Experts of a small language model: 2 picks a token.
Below are experts of layer 2 (counted from 0) of a mixture-of-experts language model. Rows are named gate (a neuron's input weights, with its number), up (a neuron's input weights, with its number) and show model dimensions 0-127. Each number is 50 + 12 x the weight over its row's rms, rounded and kept within 0 to 99.
Before each expert's rows: "comes after" lists some tokens at least twice as common just before its tokens as in all text. This comes from a sample of Wikipedia text that the model never trained on. Tokens count by the router's weight.

# expert 11
comes after: " the", "-", "|", ",", " of", " and"
gate0:67 44 60 47 43 49 66 33 37 23 61 64 60 72 66 54 56 62 61 64 35 50 33 50 57 56 55 62 48 44 43 36 54 43 50 59 48 28 35 68 70 38 52 55 53 62 51 51 40 83 45 60 56 42 49 44 49 28 49 15 68 54 75 44 52 78 58 47 51 50 49 52 42 64 61 49 77 46 53 55 57 57 39 54 51 52 48 43 57 67 58 44 44 61 48 58 44 39 28 53 53 69 58 50 57 56 42 42 46 32 60 43 58 43 33 48 49 31 56 53 67 41 54 78 52 74 37 67
up0:46 47 63 59 33 62 34 50 30 65 50 32 42 35 50 46 50 34 55 53 60 64 64 46 57 60 56 44 35 54 65 73 53 71 39 41 48 61 51 73 41 57 40 36 52 43 66 42 55 35 59 62 46 47 69 32 63 65 56 44 47 31 26 59 53 45 32 42 50 40 37 35 19 46 40 48 55 49 45 56 57 41 55 31 35 50 58 34 52 66 75 58 51 46 48 38 60 53 83 49 47 62 41 71 38 46 58 46 24 73 52 54 69 50 73 52 49 59 33 57 52 63 55 40 44 45 56 44
gate1:63 66 27 36 56 56 55 40 50 50 56 39 53 29 34 67 52 34 60 45 54 39 58 76 42 47 50 47 46 57 37 50 39 44 56 77 44 64 42 44 54 61 62 48 55 79 31 44 67 37 44 48 50 65 44 58 64 61 69 61 39 38 43 48 49 52 79 54 44 35 48 46 48 36 51 58 49 15 34 33 47 45 48 38 53 50 31 51 67 45 63 73 46 66 48 41 34 51 39 50 20 35 42 62 57 22 63 40 47 43 65 52 52 65 45 63 53 53 50 50 48 56 59 53 60 45 25 63
up1:27 29 47 34 50 56 60 59 66 73 54 78 49 68 52 36 48 28 36 62 49 46 36 39 66 55 50 58 54 49 57 62 66 46 44 34 57 53 47 56 41 67 58 70 37 34 19 52 41 44 38 47 40 32 60 62 50 34 48 36 77 57 48 42 42 53 53 45 43 55 64 61 62 42 66 56 66 66 48 49 43 72 38 67 28 49 78 66 48 34 30 38 38 54 32 50 72 51 61 45 51 53 40 44 54 59 45 55 46 46 44 60 51 54 48 45 46 51 39 47 67 28 44 38 31 55 62 48

# expert 12
comes after: "\n", "|", "'", "4", "6", "5"
gate6:55 49 57 26 22 42 49 51 33 50 49 52 56 55 64 14 46 51 63 57 60 40 63 32 48 38 62 24 55 56 44 55 31 54 52 46 65 45 71 44 68 60 48 57 34 48 51 62 31 46 34 28 64 58 62 61 33 26 41 45 75 69 42 66 57 54 36 41 41 29 74 58 57 26 48 57 49 54 47 56 69 62 51 48 37 52 57 52 55 53 41 48 53 62 65 31 35 58 51 45 21 41 46 58 52 52 59 60 52 63 47 68 44 61 56 40 51 46 45 49 60 59 70 41 46 51 63 50
up6:53 71 39 48 43 44 24 37 54 54 32 35 45 51 62 35 63 54 44 60 64 55 55 41 70 47 42 40 87 58 73 36 48 40 77 62 72 53 50 47 55 50 47 37 43 47 33 37 44 48 35 40 64 55 52 52 47 32 51 49 59 61 47 52 38 58 42 62 35 52 66 64 36 45 74 55 39 55 39 51 51 52 53 62 59 50 43 46 57 52 43 35 50 51 53 58 37 60 29 42 33 35 44 56 72 73 36 44 65 58 38 51 26 59 52 47 49 48 48 65 33 77 67 69 44 62 69 62
gate7:57 45 26 70 57 42 41 44 63 37 67 61 45 83 35 59 50 49 65 62 31 46 48 44 46 35 37 32 41 59 45 60 70 31 59 42 37 40 65 55 48 53 53 31 68 65 40 44 47 59 38 53 51 57 37 37 54 37 45 44 54 53 49 57 65 51 68 57 38 53 43 33 46 54 47 52 64 54 26 29 39 78 45 46 51 58 23 63 46 39 49 60 68 62 45 36 53 28 36 23 33 55 43 60 45 50 38 45 55 41 64 58 57 60 67 50 50 36 71 40 47 60 47 60 43 39 52 31
up7:57 52 53 41 26 58 69 44 46 34 49 68 64 48 49 65 55 61 47 49 39 30 50 75 68 59 62 44 38 60 63 53 40 45 41 66 42 65 45 55 69 39 59 58 59 47 42 50 63 78 53 27 55 51 54 46 67 50 29 39 65 37 16 39 38 51 38 73 63 51 68 59 44 47 56 56 46 51 68 69 41 31 61 49 54 53 63 58 77 41 36 55 47 34 57 62 47 48 53 37 48 48 41 56 55 70 52 55 42 50 49 53 55 34 65 30 61 53 47 61 59 35 55 39 70 54 76 59

# expert 7
comes after: " ", " (", "–", " se", " h", " con"
gate0:62 27 39 48 38 42 66 29 49 45 58 50 62 53 74 46 47 52 67 60 36 51 47 45 40 61 68 61 31 49 41 44 50 36 40 60 35 34 46 50 67 43 62 46 57 72 48 48 49 53 52 23 49 58 38 51 57 51 38 41 63 57 81 46 47 65 65 43 27 43 50 36 27 65 57 66 78 59 52 59 50 59 30 46 46 60 69 54 65 46 55 56 42 48 51 55 52 36 22 38 58 43 50 49 61 42 43 44 64 38 54 31 49 44 56 35 32 39 62 43 65 38 33 54 62 82 46 58
up0:33 67 63 51 21 48 43 57 46 62 65 33 48 44 38 44 44 27 41 46 73 57 48 50 58 66 60 58 54 65 69 39 58 72 36 46 62 41 45 64 41 60 59 52 48 55 48 40 57 35 74 50 53 40 45 65 33 66 64 44 39 39 52 50 67 74 52 33 60 48 51 32 41 46 29 41 50 51 49 71 53 49 60 59 43 52 48 50 76 46 72 51 66 37 73 45 59 47 69 54 66 71 40 57 46 58 58 42 55 69 37 52 71 60 46 60 55 56 38 57 48 64 43 15 50 42 48 48
gate1:45 41 25 44 35 51 39 58 56 51 59 32 53 38 56 45 51 28 59 57 58 42 42 65 30 57 46 50 43 54 57 59 44 61 66 65 52 52 41 47 50 65 76 49 36 84 43 56 55 31 66 45 34 51 65 55 68 45 60 55 47 57 58 42 40 45 76 57 54 44 46 23 59 58 54 60 54 31 41 50 36 53 53 38 67 58 34 38 57 18 50 65 58 41 39 67 44 70 21 37 26 44 48 61 54 38 47 42 34 37 48 45 45 52 42 62 63 57 59 61 49 52 39 66 52 39 38 67
up1:50 40 44 40 40 35 46 59 52 51 62 54 45 60 42 41 66 22 50 53 57 45 29 33 58 52 52 57 54 61 60 69 71 37 43 66 53 51 53 52 39 58 73 86 46 38 41 35 52 40 57 33 47 32 40 47 57 32 66 43 82 52 52 40 42 56 64 41 39 62 45 80 32 41 43 42 53 48 45 46 44 58 58 49 25 64 62 56 54 48 43 60 46 54 33 52 63 58 46 30 49 50 44 43 69 51 58 47 38 37 70 75 51 52 31 59 42 45 68 46 69 44 34 44 26 59 60 40

# expert 1
comes after: " the", "\n", "2", " and", " \"", "-"
gate0:70 50 53 64 32 66 68 57 55 29 48 75 68 60 53 43 50 52 64 76 29 54 47 44 61 58 60 58 69 59 41 53 45 40 26 54 54 25 31 48 75 40 62 52 30 62 38 43 45 64 48 48 78 49 45 50 74 61 36 50 60 55 44 40 53 67 52 67 29 52 41 51 26 50 34 60 60 55 53 47 39 57 37 37 60 57 45 53 43 35 44 50 46 62 52 60 40 41 29 53 68 60 61 21 44 46 49 52 66 47 47 44 52 47 33 36 47 38 54 56 69 40 51 71 44 53 48 57
up0:40 32 58 33 46 57 40 48 37 62 55 42 34 36 57 51 56 42 52 47 78 52 56 49 52 61 57 60 24 51 71 57 59 51 64 40 47 56 49 52 32 58 33 55 56 50 52 58 46 50 56 56 31 36 62 45 39 57 64 30 45 42 55 70 68 57 59 33 47 42 55 37 42 53 60 45 54 58 43 51 69 51 49 36 31 47 64 34 54 78 74 48 51 41 62 23 80 61 78 50 30 58 34 64 58 61 52 47 24 57 56 52 74 51 71 57 60 73 45 47 46 59 51 41 52 56 38 46
gate1:59 58 37 45 51 39 56 44 57 57 57 43 74 35 31 58 68 43 68 52 63 41 55 55 42 52 63 53 33 56 37 48 49 56 57 77 44 37 43 41 63 58 65 57 46 79 34 42 62 50 45 66 52 56 66 47 48 54 52 66 35 57 53 37 52 59 71 48 48 28 59 50 60 42 52 69 42 30 21 36 51 54 30 42 58 48 43 33 56 50 54 62 43 48 55 51 41 53 44 29 20 28 42 65 65 25 58 33 44 30 74 57 52 43 61 62 53 39 53 54 38 46 43 47 46 56 20 57
up1:28 30 51 33 58 36 51 65 58 53 44 67 38 70 34 43 63 22 38 65 48 46 53 42 64 56 46 45 46 53 60 57 72 38 40 48 50 52 41 62 39 80 50 82 21 45 40 56 54 48 57 42 49 41 47 58 40 36 64 43 80 58 66 46 34 56 51 47 39 57 49 56 49 45 68 61 61 50 43 34 56 74 48 55 32 56 71 69 59 49 40 36 40 58 38 58 57 50 67 30 52 44 37 63 56 60 47 48 49 38 37 62 62 46 56 50 44 45 44 42 65 39 47 36 34 66 57 31

# expert 2
comes after: "1", "0", "9", "2", "8", "3"
gate59:32 69 50 42 47 64 68 55 65 63 47 52 57 45 58 57 61 52 53 41 59 49 32 58 62 46 54 52 69 47 63 65 32 46 41 42 35 52 53 44 41 66 65 18 59 54 47 46 49 41 81 43 54 52 44 71 42 57 41 55 52 40 48 57 58 63 55 71 63 39 47 31 61 56 30 49 89 79 39 27 40 52 45 53 38 46 56 68 44 42 61 39 47 43 54 43 47 62 70 55 53 67 42 57 40 38 46 49 47 63 62 39 40 63 39 33 66 54 43 67 60 67 70 52 49 57 45 72
up59:36 37 46 29 31 43 58 63 49 40 68 57 52 49 44 41 48 40 66 54 33 34 62 44 53 37 52 35 60 37 49 43 66 50 44 32 70 78 38 53 47 38 33 55 62 46 48 42 51 28 38 63 37 45 60 50 54 63 48 51 48 51 34 59 46 33 70 53 42 51 74 60 58 60 47 45 43 69 59 43 44 65 63 27 40 62 50 45 36 56 66 59 44 63 73 37 69 19 40 56 39 48 66 63 49 62 63 58 54 55 31 76 46 50 47 23 54 53 43 64 66 46 59 63 41 57 48 68
gate60:39 55 53 55 58 45 37 44 50 69 39 20 49 37 58 41 36 57 59 40 60 46 48 54 55 46 45 39 41 50 80 47 41 54 63 53 77 48 55 52 48 27 54 43 24 48 39 37 60 51 37 63 36 54 47 70 46 27 36 36 55 58 49 79 50 63 40 67 33 58 43 63 48 33 60 34 46 66 46 35 60 76 44 60 53 43 60 33 51 45 46 60 70 40 65 53 70 41 43 39 31 38 43 53 43 35 31 55 64 49 47 61 69 40 50 46 62 27 54 59 33 44 47 55 27 58 54 50
up60:48 46 49 16 64 46 64 60 65 26 49 60 54 47 56 51 55 57 49 44 36 43 39 66 43 44 45 57 62 38 54 33 56 56 49 59 46 56 42 38 61 57 51 52 53 52 58 71 27 27 38 38 63 37 49 36 76 44 65 56 47 49 59 51 49 38 42 40 47 36 70 55 46 48 15 27 34 39 47 52 24 35 43 42 34 63 49 56 80 39 41 57 47 69 53 64 43 55 46 48 51 46 33 29 41 67 62 41 56 36 54 51 24 55 44 33 32 57 52 51 67 41 48 57 64 58 62 50

# expert 4
comes after: "\n", " A", " k", " O", " d", " o"
gate0:72 37 56 52 37 42 56 33 47 42 50 66 76 57 50 51 53 50 68 69 47 52 47 60 42 63 63 72 56 64 49 66 32 44 41 70 43 32 35 57 66 39 55 66 45 54 39 47 30 65 49 52 57 43 28 45 43 42 37 43 58 57 48 47 39 80 46 37 39 52 55 52 47 58 65 77 71 54 47 45 56 57 37 53 55 40 54 52 56 65 54 45 44 51 47 47 25 29 35 54 35 46 57 45 67 34 59 46 57 40 37 21 43 42 47 52 25 32 76 54 64 42 55 66 48 66 42 68
up0:33 44 54 43 28 72 53 55 34 64 68 48 30 25 41 33 48 51 43 55 55 60 55 47 43 54 58 52 24 54 55 49 64 59 52 33 71 47 45 60 33 59 40 52 51 49 61 43 59 41 66 49 33 59 67 57 51 64 55 48 38 33 47 44 56 50 60 49 57 46 36 34 42 47 40 37 44 43 50 61 55 57 59 39 35 57 62 36 57 49 60 53 46 52 64 36 63 69 75 39 61 63 22 55 38 65 40 41 42 53 44 69 83 57 61 34 74 82 34 55 47 66 50 41 55 33 50 43
gate1:44 74 55 47 54 54 46 50 63 47 57 33 61 22 42 73 48 31 88 65 78 48 56 53 36 45 55 41 52 63 39 34 49 54 56 71 44 49 50 62 48 62 72 52 42 77 46 40 53 42 54 71 43 59 51 50 59 58 52 70 46 55 53 24 54 40 66 60 43 28 67 42 46 60 46 64 58 48 44 29 45 36 38 54 51 48 59 46 41 52 65 56 55 60 47 71 65 54 41 50 28 50 54 47 64 47 56 38 39 37 71 37 33 55 45 63 55 58 58 43 35 44 53 58 51 20 43 53
up1:40 22 58 29 64 55 65 71 52 61 69 37 45 52 33 48 57 47 51 46 60 54 33 30 46 48 53 55 59 52 65 56 83 44 57 23 69 59 56 49 43 66 56 60 47 50 50 44 62 35 36 26 56 47 45 74 39 42 55 42 75 49 51 56 48 48 48 52 43 55 67 59 54 38 66 59 47 40 44 50 59 69 51 61 26 56 50 57 58 41 42 53 20 57 46 53 68 66 50 25 62 56 36 57 55 58 34 40 51 41 41 74 80 52 54 52 59 52 56 52 65 55 32 37 40 58 40 45

# expert 8
comes after: ".", ")", "s", "9", "==", "a"
gate0:65 35 66 41 52 36 59 34 56 42 62 75 51 62 55 60 60 52 56 44 46 55 57 47 54 60 54 68 40 66 24 46 49 53 51 58 45 47 44 59 72 39 54 41 52 61 40 43 35 55 42 45 66 43 49 42 45 67 31 42 61 58 78 41 43 66 44 56 42 58 40 43 22 65 65 55 61 55 60 33 48 61 22 49 58 25 84 49 58 56 48 40 61 44 41 55 42 61 36 47 72 55 66 22 36 46 37 50 49 28 36 45 56 44 53 41 42 41 68 51 61 30 50 62 50 63 39 70
up0:36 52 60 41 42 61 56 51 39 52 54 42 24 30 46 44 55 45 53 48 81 55 31 34 56 61 69 58 45 53 54 61 55 53 59 53 53 55 24 52 32 44 34 72 52 60 54 66 60 62 72 64 43 58 68 47 67 66 58 60 46 38 30 66 63 57 58 39 38 51 54 20 49 58 32 36 53 38 45 67 56 71 55 38 24 40 56 40 45 70 56 59 47 36 64 30 59 52 73 49 47 62 53 58 46 48 63 45 37 46 60 53 61 65 62 62 46 63 39 52 39 78 45 52 58 55 36 50
gate1:45 52 52 41 67 63 51 71 40 33 63 43 64 50 41 42 44 42 55 47 47 37 36 58 38 68 54 28 48 58 57 46 53 60 68 58 58 33 48 59 57 67 58 50 53 69 45 53 55 25 47 47 52 60 69 58 45 52 19 64 40 44 63 57 57 56 69 51 50 33 54 40 39 54 60 67 61 29 32 44 65 39 53 43 68 58 56 38 39 19 53 80 57 55 46 62 68 73 37 30 39 51 29 70 54 48 57 33 50 53 43 25 61 47 38 58 64 46 45 46 48 35 45 57 45 41 38 67
up1:56 26 57 38 42 43 53 66 50 49 57 53 40 75 59 40 60 33 42 43 63 39 53 29 46 60 61 61 58 35 57 58 56 25 42 52 50 70 51 55 48 75 61 70 27 43 41 43 51 41 41 47 49 37 65 62 58 35 47 31 62 67 49 63 39 55 43 48 17 55 47 70 35 61 60 51 55 51 29 37 58 60 39 35 25 47 55 61 54 48 37 59 47 50 22 52 61 48 66 19 45 55 46 42 48 59 55 46 34 38 40 49 58 49 60 41 39 60 66 48 60 62 48 65 25 64 48 48

# expert 5
comes after: " ", " (", " s", "–", " se", "+"
gate6:60 58 54 37 31 29 55 48 50 48 28 65 43 62 75 38 29 42 68 54 50 48 57 41 61 34 58 42 62 58 37 50 50 38 38 22 49 36 52 44 74 44 46 47 50 48 60 46 46 52 43 28 60 45 61 64 42 23 63 30 54 67 29 55 58 44 38 47 47 41 88 52 48 73 39 56 31 73 45 57 70 57 37 49 65 52 43 58 49 68 26 43 28 48 53 29 63 52 57 52 44 43 46 47 48 64 53 70 61 64 66 69 38 51 53 42 54 50 48 48 48 56 54 45 58 59 48 53
up6:52 69 43 59 47 34 34 42 62 51 37 47 34 70 60 44 52 44 52 56 55 56 48 34 69 49 38 46 82 59 62 44 27 28 61 43 66 44 42 36 70 52 45 57 34 53 31 55 49 48 37 48 51 52 50 52 51 23 70 54 67 65 53 43 58 54 36 50 26 36 57 66 47 69 47 51 38 63 36 44 48 38 41 63 54 58 36 62 47 47 36 33 45 56 71 53 42 64 50 62 41 38 42 64 48 79 50 52 55 66 33 69 16 61 45 37 53 43 46 62 35 72 60 52 44 48 50 42
gate7:47 53 50 68 56 51 40 41 80 39 53 71 46 70 49 75 62 44 63 49 50 29 51 77 40 68 46 42 48 36 44 49 61 31 53 53 41 45 42 54 45 59 45 55 66 63 42 51 42 62 55 47 65 64 35 61 46 34 53 44 57 34 45 69 46 41 70 51 33 66 46 42 41 74 42 40 48 62 33 32 47 58 54 59 40 53 40 60 55 72 48 44 66 71 25 54 56 40 25 52 46 36 67 48 44 47 46 48 44 20 46 57 43 63 63 48 51 25 43 67 51 59 58 53 41 46 47 23
up7:65 64 60 28 26 56 42 55 46 45 51 60 54 49 70 63 57 55 44 54 41 40 52 59 53 53 78 43 37 72 49 46 59 50 51 56 52 60 39 48 63 41 51 29 56 60 59 79 59 70 68 53 66 41 61 48 77 33 29 60 52 40 33 59 42 52 32 52 68 66 58 41 28 35 70 47 62 47 52 61 52 24 62 45 45 52 55 55 54 46 44 46 48 41 58 55 51 53 66 32 37 48 40 36 60 81 49 46 48 41 52 50 39 42 60 37 47 54 55 65 55 19 68 47 75 46 58 51